{"num_hidden_layers": 9, "hidden_size": 320, "n_experts": 8, "experts_per_token": 2, "d_expert": 384, "d_shared_expert": 0, "hidden_act": "swiglu", "moe_layers": [0, 1, 2, 3, 4, 5, 6, 7, 8], "router_score": "sigmoid", "normalize_top_k": true, "routed_scale": 1.5, "balance_loss": 0.00303, "balance_bias": false, "router_bias": true, "init_std_router": 0.0063, "lr_router": 0.00072, "num_attention_heads": 5, "num_key_value_heads": 5, "head_dim": 64, "vocab_size": 32768, "norm": "rmsnorm", "norm_place": "pre", "norm_eps": 1e-05, "positions": "rope", "rope_theta": 10000.0, "rope_fraction": 1.0, "qk_norm": false, "attn_scale": 0.125, "tie_word_embeddings": false, "parallel_block": false, "init": "trunc", "init_std_qkv": 0.0261, "init_std_o": 0.0, "init_std_up": 0.0261, "init_std_down": 0.0, "init_mimetic": 0.7, "optimizer": "muon_variant", "learning_rate": 0.00711, "lr_mult_qkv": 0.4, "lr_mult_o": 4.0, "beta1": 0.9, "lr_head": 0.00789, "max_grad_norm": 2.0, "warmup_steps": 200, "schedule": "wsd", "decay_fraction": 0.738, "decay_shape": "sqrt", "final_lr_fraction": 0.0, "batch_tokens": [32768, 65536, 98304], "max_seq_len": 256, "doc_mask": true, "train_tokens": 644100000, "max_steps": 10144, "dataset": "wikipedia_en"}
Below are experts of layer 4 (counted from 0) of a mixture-of-experts language model. Rows are named router (the router's row for the expert), gate (a neuron's input weights, with its number), up (a neuron's input weights, with its number) and show model dimensions 80-159. Each number is 500 + 50 x the weight over its row's rms, rounded and kept within 0 to 999. Numbers have three digits each.
Before each expert's rows: "mostly gets" lists some tokens that are sent to it at least half of the time. This comes from a sample of Wikipedia text that the model never trained on.

# expert 7
mostly gets: ",", " and", "),", " but", " ==", ":"
router:507438530438520564491514514556498441518531415412535466509517541544578519489444470468422517449517527594407502550500475472424475522494511553564477415577526509470518461525666465505474563515482496550435446514398489531478502529414479419468478581
gate0:496548482451373409403434598510594511497420468578446514473434485519535476532517482504497561508486479487532569568503544502546525454579439509571475520508504458459498450498558430508515441471533500549410420411451557582421456476451543460481468518
up0:537549455584497525510409528426627432408465532491485508543424533430569508514479515517501565656473555569526512513500394495490489471473520540525554527465485481403466508565482452507387409533488509413497380465509551540516568587416562528498501541
gate1:424487482432518584569500483463487597419440439500493475484533510601469506456489516438454550479560514450551502479544465495514532515441490486546521514499467555454491475404511447595414561534501551509529525473530503518537534468546515522579506549
up1:515454426455508508477535482491452528379470503594528474443450486548531597507606467494485595492517534407509444480575453470479550499473457516581559527520405467482452448437458458474482464517434555419552522481470496438488483529581464466535525559
gate2:542593507526433556526544499429495545496471439468532429442597629446519455513505505471503493461441520470533414520548553470449484507452548564478518542516452562478551525591603461474496484453520562499567441608451600490497487463378521445434528507
up2:405543502444516409466435533497479527569497473540476602578459414592572551478455423564468544500601508528497573454394487485512519422462590491553516451554535476492531512510468531510524530530527515422444563362475436471517468412595526555475455532
gate3:567432592573526469451432533496471396440454578445396454554449485474525534481604400494526440429534526468446530480495592508452416456444518455501560522547468666481631546449448487439479643424488562497466484544536462543398476502511611507470464530
up3:569489504555512468530496473527480534484502600532479460474415449538514650502544497512494522488475460457494548468555496496587475502491536460436494449582557613479526514432475485503499441459564573509436543498471497428420507511464520575478480508
gate4:590518564560385525377503532569475494459422507579532510521571477560559551490545557546572518542518532499485498426513502503575495544469458499545414470520521504430497544466504553549583513515518510377465442520513506544445585553534523539526453471
up4:488566551520540435511542520497505492518530566576532584392463546469575500425431525451425530523478566488528472454540510386486539545519502554543606484555423487523527419528508470431509526503490509540494471417498433473565390426588530520497529454
gate5:474498537418501521468505426584497456435582523412530548422527527562527495472542472564482473548473562570496582561523509552531509470573503403403567443515568477540477462504506494450455486516575597522619475513432536503448520492503506503542448446
up5:579459488476521447518538509522501500398546614484467487429451535692488468538550486566517470569573462502464512519593458485507543418442478484499459575521465480542489470606512401473538529550498531484420614464412439507471430406476562438432531552
gate6:587526493515510370537516565466511534464609572453396462494453556476501489492541483514459488451486463469560422553515549516499563475513469545526499510505487472471437510434610508523509509510496573553425486561498459423453496443410534453518453468
up6:453550442366513498463500478568511581502447459486555508454518541385532545521546419489509451481517497515501495470438473466551439523433412451437438469491561431516499549488528467490535480514408383522501504426489545456484476432514537546564440490
gate7:468424536437469497483399534517458533484474559510405516472504419460591488476476360445544482448543509569507510503473479493463452406429444530525489581596550523485449500482465468539494487544463523508562524535541548526525416472409535566486458538
up7:440558512503502585523440503565471506589511436535439550557441454547519524423444533482535493485528608586499545565492558467523534469330445555448488495574481423489489513453496509495533518498514460438462506532412575484493459502420454534588488498
gate8:520482537544549422516568587416481403423584535519382539617458440521578498508529422511519544613550570348573483518442564571561491424481543542508471505431470510566481447532562487465488445462531484535445494522568442546462541462533455488416520437
up8:528516531464513555489403482401463571613486506555516477532533506551509375566427551498487510518462419493496496521529514478504433546433573518489492492575565454509525560567519448493502510491545500582555454469503527473516523431500489511559438532
gate9:472513600552445448424473550617471493562483559510560446486428502482497493477543521436511651379470423609543439569521451385458487446518461480520395441547560535537505488479564498494519580472549493505484562561462485552579509519486560508544515485
up9:454593474563439526478441501482522501579467610451456512453513526445525515510518534531503501435552486562543398543498456543431539522485505451615485448448526431428483381607562496398499419533525388490487553615484630493447484461489520539490520552
gate10:557564506440492496513494496471531472468519488469461429490499466493561515495479460504500516615548410565533495356481539499590454405447573543551382533548484490521587463518452476523481507467474567492492507498477446456445492511557555545532618476
up10:494497515514490505531405516524476574538540509577528473550501516492427449403435413589584421477498449486513521513507484515521512457450478511589514530485540521488552529462565540548452529553426502569510443623556572456439593509647508419459491479
gate11:520474536488612543499578409547539420542441593538439541498574492390499491512435470560521483484452451477549418516411478407497466514618385506476520381499501458429405486538552502478570466503500499430468535510490486576442540514511519513483475533
up11:542530491466467470443521503506579495483465489481501483576451501523540491565464481578476528513487499468467524551525477532535552458514589473549406491505501558449617576432412533533514598418437552480501519517558451513470532488561543596473429521
gate12:544561496502455459526500565484523487522466500567555561469497612455511436503440524478529537392476556473474561542475442420456474537592525550561567414450473484522410548497463499547417450487479511498524454473464462480463466530586519578452495495
up12:430489433523500545485470523538515491469491486527448494506427375481437435489505505422551381444452445533543561435573572539540516501443542525481549466479465488477532508500513528575470535505604488506520560478499538404468535554489465576500451525
gate13:510509507493469476520466435489446490526558550488482566542606482651506480502552412517490572522480489514515519500508511430449477491497500456536473460581541467480447511460515509476562614424480521492498476577464503476462507445466543544564490414
up13:437526544423531524421472469581480477481381460452420478463454465453413517450543587542476520520509518461523423407472453608550513572462431477538463479502521495560571457536467540594561379544471563526510525455545465504584478555455460476470437614
gate14:500448555426513540569410593458441424446506494561528410553463500513534490383518545561547481493418452457605503515525518460524425451506477548470481519435501486542528491414486526516488504494567544466530450492488475483517462469461455454492582469
up14:508408465563367562526582493606543534530513520480534556450561527429452446531514450427548439495540478581422451439471433569514521514469568397502467518485493422505506494517517472492644528513506524447480573481551570568505432450570472543493371554
gate15:456521523448511491546508495472526480543513511590511494493471420459610540509543454451586491520534448470496588518446446583487399516496567462584545527466572506444532494537455395453459465434511505462426506563459437512440404645466448543469438551
up15:476618492510495456539484566503523439539515473516491542488510455556585517533576459476460475580453505619507596562454516508507549477518550415489564501535492512573487397512526434489427486549564487430414507550411460432415546597534401516548434576
gate16:479459495536531469446579553537472465478582491529481520562518547439561556469461380535447513586500552594475471539612528477518462453555507550584519564418469500475503480453517516477539497545447468455556381543480474471502539480547470517518503575
up16:454426517476530429487525448513447418474605480539497506519494497554582481534539428520496493602499541602418500558613510574506509493547575597610498546494422470554479478469533532437452469526519402458544395518455564457513551437532500563524478536
gate17:406528466518470521416472494450576511489499490493575471498502556482444544531507512480497537400486507566413441470489571498414508540453511504452515524515550488496552438505483500483475456488405444537498471490416537472523504574527561619564450500
up17:491532467493514461491537487495407447465467440480452457480441405535482473406551478490434513559482508443608573429538472486603489452486456496485487477530353492430562585510507484426434539503486466558523571565549432469417534495534450469479624523
gate18:489545482478422588502529568505539501491470451532549520540457514443471510417466567524452471510486427478490400424463476454424551580412411490576502509424490508478452496455625490460540432492576551482571504417519525522485609526492572408512493492
up18:442434513484478543583449488524468391505516559541570515569566429524514478484518529448495450445537396471514529523503472541504418548440547511541533542488554445497435490530526544612547530493401525535487528465482466556418508490598607519563451526
gate19:493465476470447468510523521561532528438484422525523492497536467508564486435576523498464451411562508529453466535561592460549531499533499480473542523455581558466467485518481538492494456516450459572507475430530433601363583500511615559463439449
up19:592591462517483523428477527533542507500586538545463519511494522454451495564422465424517487495477424499511472446482454591495425524488451532528531519480573467461508533582490523495462493489461424471533514490525524408520501511456357470444531462
gate20:489511447469408434429467472557511496496491466506592475511536529497542540530520493469476425492409552471541512551473428484582536529576508612569463486500522552487442473526475398470524482568456519601530390496509578499419529509545392547517511531
up20:495507478534447470571539402512495437515454506593516526490539536495445496549425480476400595516459493535496582532453460487512424443479397563541492534520462546497458538463523437570505489524509448543472440482496492602468541507540471577470544534
gate21:522500473539552473528494577428516563492414495574483493531470499506502536527512452556535511499479486487504517622463506507494567483601463507582446499520470502580580437509474482424561464626473458446593467634487451461521604570524528484492527538
up21:411439510525581551515527564539398478473469548417564458575453478392461584509458460496472472436606543442541453521489528513584438414496520535482508383520446446464464527486525501526477542444555541498400495456539465473524474633554494517455412507
gate22:520565448479506469439490523504525464525477462510527482546499566518550458466527494473532514416504521514426509503521503465468462511447624603528440591533517510450472404473436548497515537529478489472510460473488517572490533474495540507475503437
up22:525443580547503551459521594395448498444404445397571393514586500471438355433529513475520520503516494503525462477573411491580506585526492603498472552496465446502525505428437469450618445514462459592514398583546455525516528521536536566465435469
gate23:399569628487468491467530534491447496539524402459523512522557619549487566517485493577477514518414479524420507508518406492513565502463476545531489493430476540502483493543517509434468484401517480545508379564411485558583568500499489457561459522
up23:629439486456478494570466456506515528474480466491504416540485470497495350557461521418567479525444540516553480493464517588455510548516503404615464580565553483525433453469567482544489560575502487450521543440485535548472405464537419541475540514
gate24:460471494589455497497432511506505463531452493528448464545504529653504549546500443519563505467538461438452497462433448485556480463492498486523490485505430505468560510432591517541569447541519549482535495544586482557540512406554530548563534443
up24:550457522524510541517445468453392489503505468475500543503539528543531564446464502404547527483533492498511496473351512402501475491480550451499442496555412506557458478520541480526442577443557462488449427487494474422465611536455436516456572556
gate25:504518503515552484505469454526480431450559464517499459422573489439423514356461507509511527541533433478545558554475477527486536432478536468515547493491473601595462351503559400506525507491532474528550445572586487508383506508524534501520419438
up25:545478506518525541475525570479508578522457495538499428489450477494578553546496577459461448578542536472537546504516560507480507513421539556449490487538534504434572610401477481411458483472539466455499524523509484446594520520533474598403531544
gate26:502499559574462491469518465505487530591555562488549447514539520517552442492435432478465560446505470469468557504438584577483513496448414529502530473547493490458542493498500409448573496466567496492556509502521491541513455468541513567452539421
up26:518434515519547531465573514530530609574592521469493432475391473505600448525453436619501583373520426548398479441423567435468514463522537552483516521528573554496529537457508520576531484441566436534489424463488523579495465459496492516502490434
gate27:513541547479543558489518443430470449480443477596488566472519450461495503536483477483468587433477514501480567484489527568530481369411565501475413536627498576449550466538445483527456509621470455620541469504531491493529508511537546443555531518
up27:512421487450520480487492610598512459514461529523558543482421523482513463484471563513441477499602496530470505532615555441445513486488487478520501480510547502503471544548535444479471526381519467482530561582495548427511535510547498524480465460
gate28:497574498510447520568477530470517513502520555436606512494503415478528514518505527531530570566506493575616507484485435472396575509486507546436477495474473430522422414518476635585528478476481536549529492423438558516522421503480538559462538480
up28:458408511525555504523519537482478546501461559527515327546537519512492570473520507483554467499475542564508461484484481502479538504404579452528541445470538414480565429564568457481472502509390512441430474458593548454564497552522557465483488510
gate29:536462441490587493505488544498559521475483478513515508445471457550530463538437418402443555501418456550437449558439480431531440490469521479508551467462506651470515453487473443438569459518522497441605532500462512507581456500486492387555579513
up29:529530449523502515556445495479509544515480504522538454419484427562542488577487488472436556470466498492541501565543448477504521550425501456486528519491552589503652551461439480479617480548533567398546539561471501556518435516521442455555497461
gate30:541510461491534547501496418496507501458481530563547506530421519485484594476489509535486538450561437544462427557466466510564480524487488562478554478372474467532477454509476457562500591487472542502589578556429468537494451429523482473598471544
up30:441578522519550536625448509580491491465462472435522459467569425523480451499481581451489511498447473418573513527496566457520515492494477475514502500526507465523501487552503595529564434502500490456455495524416449412444443552416505489411422480
gate31:487471629557465503533405432451464498589473500580554472546463482518513527554449374506503510531538561517520636535477489518577531452411504394486524510560628452469549490518594505522389580478516478476480565528465488543411460451513433546423542568
up31:495432493447501506430509547517556413403514527398585577526483506545506340472538485470529502498496480513548473441485514577386415537508423464607575456447431464476491533612471457444565464502475439358517479478466584486530560464461483481552456491
gate32:481464463518489541455561493511520449614430500557488424452562481513507454518581459528498494488519509456646541518496555508606559436577545552466455521504470492527442538418561454490473577547480618454384598558400529454561454538400487470541400467
up32:445516500484388535431468478419524599539515575487371546532462519508486497437500485521538495573529527501457542482635433526540484554487464497478499477530536543518584470499459495503463518500511532532471447450427481460510583436541466513550585413
gate33:558562518525427389472508454523553517536423528435508497534540546427518405547510456491573437430422547454446460490498456456481528520569467541528605492378455540462507485466455491506537499414485470589417559454546474483552480558595551527586464433
up33:512506473452408423499605474481468439568484583406449551513551420490526434497496522487478431455423439544625505486477481398485620448573521489594498419496424446498403474483394487466485460473427434515475612395521462472481454492521491513465527523
gate34:573444462581446456407405549584388437467491555416531493445453524544514506493603477511490474511479466550537529486535389510600472522457510515488487526498521506498434622555558432559415514545406520528429457542492556518436459483461479535554394411
up34:463581514488487456429497503502460495413540577529593537533491510461520501445589442443446501430483549465524502560487456431495500556433558496431475463470476444489497471479531463525487586522436487536460502480534604533490626455457449552618388481
gate35:471481493463561475588491535510485441408463537587453547414481479490525512494502437517564456545593457453472370461452473509528614562550573500578489431465473514501488485486505501516580550579494525476571514405529438598578528479508632491475446623
up35:563475457484553554536503459538462439463538460613454536495497474486338520512444423490459446471532530435523407520483563460482531464503542524522580523477550486396462548387445485561520578551436486531494495466536557617527505507501516504453478519
gate36:552395541577572531517409502495531604537578536498518505486489538446403490481398613502414443428478477467615564556429505495543570425511584585464504562546460471474478404493567526498572524448497495548525513413486404499498415591513576523516509494
up36:464476424450551481577557448486512500501559481556498491427463511577448530461405520457517478374563449469604572421513487405445457421534506569510521506468406471417531501555435547458490609460548541455564544484512555552522416562483458569474581522